Experts of a small language model: 8.86M parameters.
Below are experts of layer 4 (counted from 0) of a mixture-of-experts language model. Rows are named router (the router's row for the expert) and show model dimensions 0-159. Each number is 500 + 40 x the weight over its row's rms, rounded and kept within 0 to 999. Numbers have three digits each.
Before each expert's rows: "comes before" lists some tokens at least twice as common just after its tokens as in all text. This comes from a sample of Wikipedia text that the model never trained on. Tokens count by the router's weight.

# expert 24
comes before: "\n", "|", "-", " ", "The", " 0"
router:449471538541509477487434511559453502527515437527513523518573521513545489474388480481492495528460600452532533476454482486446518471460490467479425455527468459477549494476565493486519626540475506470518478429467495465471578519457474506495504519513553431461554501504438520480543482416501506490520431557498492445556408466489439542480498475514490499530532474460482560518466484512481462565513454501529505450528523535559530467498427500595570485500555488485505568462537544536445520531506476

# expert 20
comes before: " |", "|", ":", " 0", ".0", " /"
router:529467502468449489490509558548499541526562434509473482499535479497491497437475503479536569452592554339523517490511472478433512497400467514427453507460478525538527490537439491493468573533569448528527487527509539503422566515520518535523451474510471501520471502501399495486517469511489432467495516538527499451485512575492517477429547460493507409481488499505442509427535483503505466487429417519465465516502458509501501506480515516527489487465518521449456492460500536605462513420520521

# expert 6
comes before: " |", ";", "6", "8", "7", "2"
router:535490419511456455500488532521510425496521531471460466537527485521547483451423513505481456537551588451574481465471505494450493482521481454475437510496489578536546424477531478506520520558574436502517465483480453520470523482497471501467521495458479467457427518467495522565458451530413463488482483422510518525458513487447450475481483423425506454539422509456484567469502495423500446496547502584506507568486498508480473496584568448539585506545467462492463486498480486466592542489482514

# expert 29
comes before: "\n", "-", " ", ":", "=", " 1"
router:443509469554560446512516526534447553540482411522526469505515562486528521502450504487468530473535584424497540485449523496432537554453532472430462460489390472491510514504528542443539507532501495531539501508473497520475542530554473463488521497466510504473498544519429447513523445474464479495535490524502475470498516492490406486497527537495533494425572510444438527521567506407539497515485401457458551472528467565485489449508503484560538468526508484442494496548518586598446554450454542

# expert 21
comes before: "\n", " ", " 0", " The", " 1", " 2"
router:519474492558533465491446488564491519440563489564460538559566478523542470511418461471463481487472569482549544379456531415463479451503446450492438520475536465507523517451594465492538531548482458439513426457506495510453624537469501540483511507509529471567476497513503469466508482510473401487485552589462501565506454554481457523479472522528518468466520523474485600477483474528468440539516512491518517528502519529541508512576531472567540453450509529487543509499505528505512501509526528

# expert 8
comes before: " of", ",", ".", " in", " and", "s"
router:502508448570438389537424483537440432485489549458519465460465517561561430565468477472480471528549479516501502416487487419529461506482546466495467465533549555501490493520518480499514491522520493577468509493545483458501505561515514524503550524509474504538519489499452541522484535489522442552468505557516587500499492487489557514485602491488515524523516494510456533472565504431495527522435443419493561434637499514530533520517521494539527604513491433493524492472508551464543537487485451

# expert 11
comes before: "\n", "-", "|", " ", " The", "The"
router:505509490554473517467508402514461498476555490507543573495551539464518419388450471560435510545466510475552494500465458505472571445473452512596497448488483476525463447510532454465533508529481453520483466483468479478485527589501490585484525519492474410486543571458498489450515476403502517553541464520545531518589404476535485494534488499505523402519545549470470522489475450504519484540520526508505561519491490531530544508519457465536597465525474470503491527454530545480497502569524507

# expert 1
comes before: " of", " in", " to", ".", " and", ","
router:518436513522374461509436540573466500504510547562498442525483463528493493506510464534461513456543501465497508433515480480484463460440534526547493462578549595452519515458557441498484571538560477477474524488529515461445498530514533523448511502513483465510443527527452515588484490481498537524429487531594524480529535544420510536496595458506571451447475488514460537431523525495475472475458511500490514436588511528502507515516491480582514490525514492462547501443496563481586545457511458

# expert 28
comes before: " |", " ", " 0", " 1", " 2", " 3"
router:516481520501478486471543533532518468428547497504479524534559486471562492516454528472476538474488515432638530451476491482486519447402481505502476500431539505596504452570557459521573542558539439489482429487535513530434565582467473564548430527470518494560503472518520515456453456454491424415484491480551439459529490511492493513491509471493556485459485547459488542445495544421508429511526524508460487493483485520525467514513501488521556499495463473535480483449499487478472602521495570

# expert 13
comes before: " of", " in", " and", ".", ",", " is"
router:498504433525420417459440509471472483469533507563398440544447508507598469455490508469509452424536497429463554466513533480536472471466506465474454490557504492487497448499572472520513498474524423511459521490554528514522488531544576542512510506485450528534421517493500516427505459499422434559460474510551527504521523493422500504515530469452494496457495493512468454422569508381477494455461485504452570448512520499514526478585508517524527543479490467507464553443507556496489526529560504

# expert 2
comes before: " the", " in", " to", " and", " a", " by"
router:455531522477422492523531466525466474500548562467490490525440544509500502469471457531477532505475493465487617460498517438502513544460470490563480465548526500483513462550520416499442471517535542502458527433564444550440574494514520534397514486452444478450512474580479494546520457454509540516484470516566545485535499517492516506461504462480558483477582506450442533411506537489532479464513472413463490468511489514553593499513521446551501588561487534466483535444545551534526494508575476

# expert 9
comes before: " |", ",", ".", ";", ")", "'s"
router:485501429559454423492512506544511521513530521497461423525473476533576443529475524464378521530592556477536477461471490467485462506482519467525458460496510557501526467468533504504534484536577462503458461444536508542475520514475507525472573517470536436568433488476495487568519471517419460501487468480512512564485526571421536493483543447463501489462484496488496582491533506502537478503546478526495593535513475534518512515600518433578570534556447436509514482450463474447564499513514464

# expert 17
comes before: "\n", " The", " In", " He", " It", " was"
router:480457440518508464466536479541487443464527490541512501538531518515515461490488436555446467551429505478570610452473537479534543505461507514545447472509470515534524516505520463503488473518512515527417462390557475482502585529511460613489516511506476455463503476480491531434519473469503495532561494634484546484520443503519507547491463502470574427471507484483535514518480552499494485536479493498540492531531487567509511435569540507547572481500510471457539568427472565576511457484548557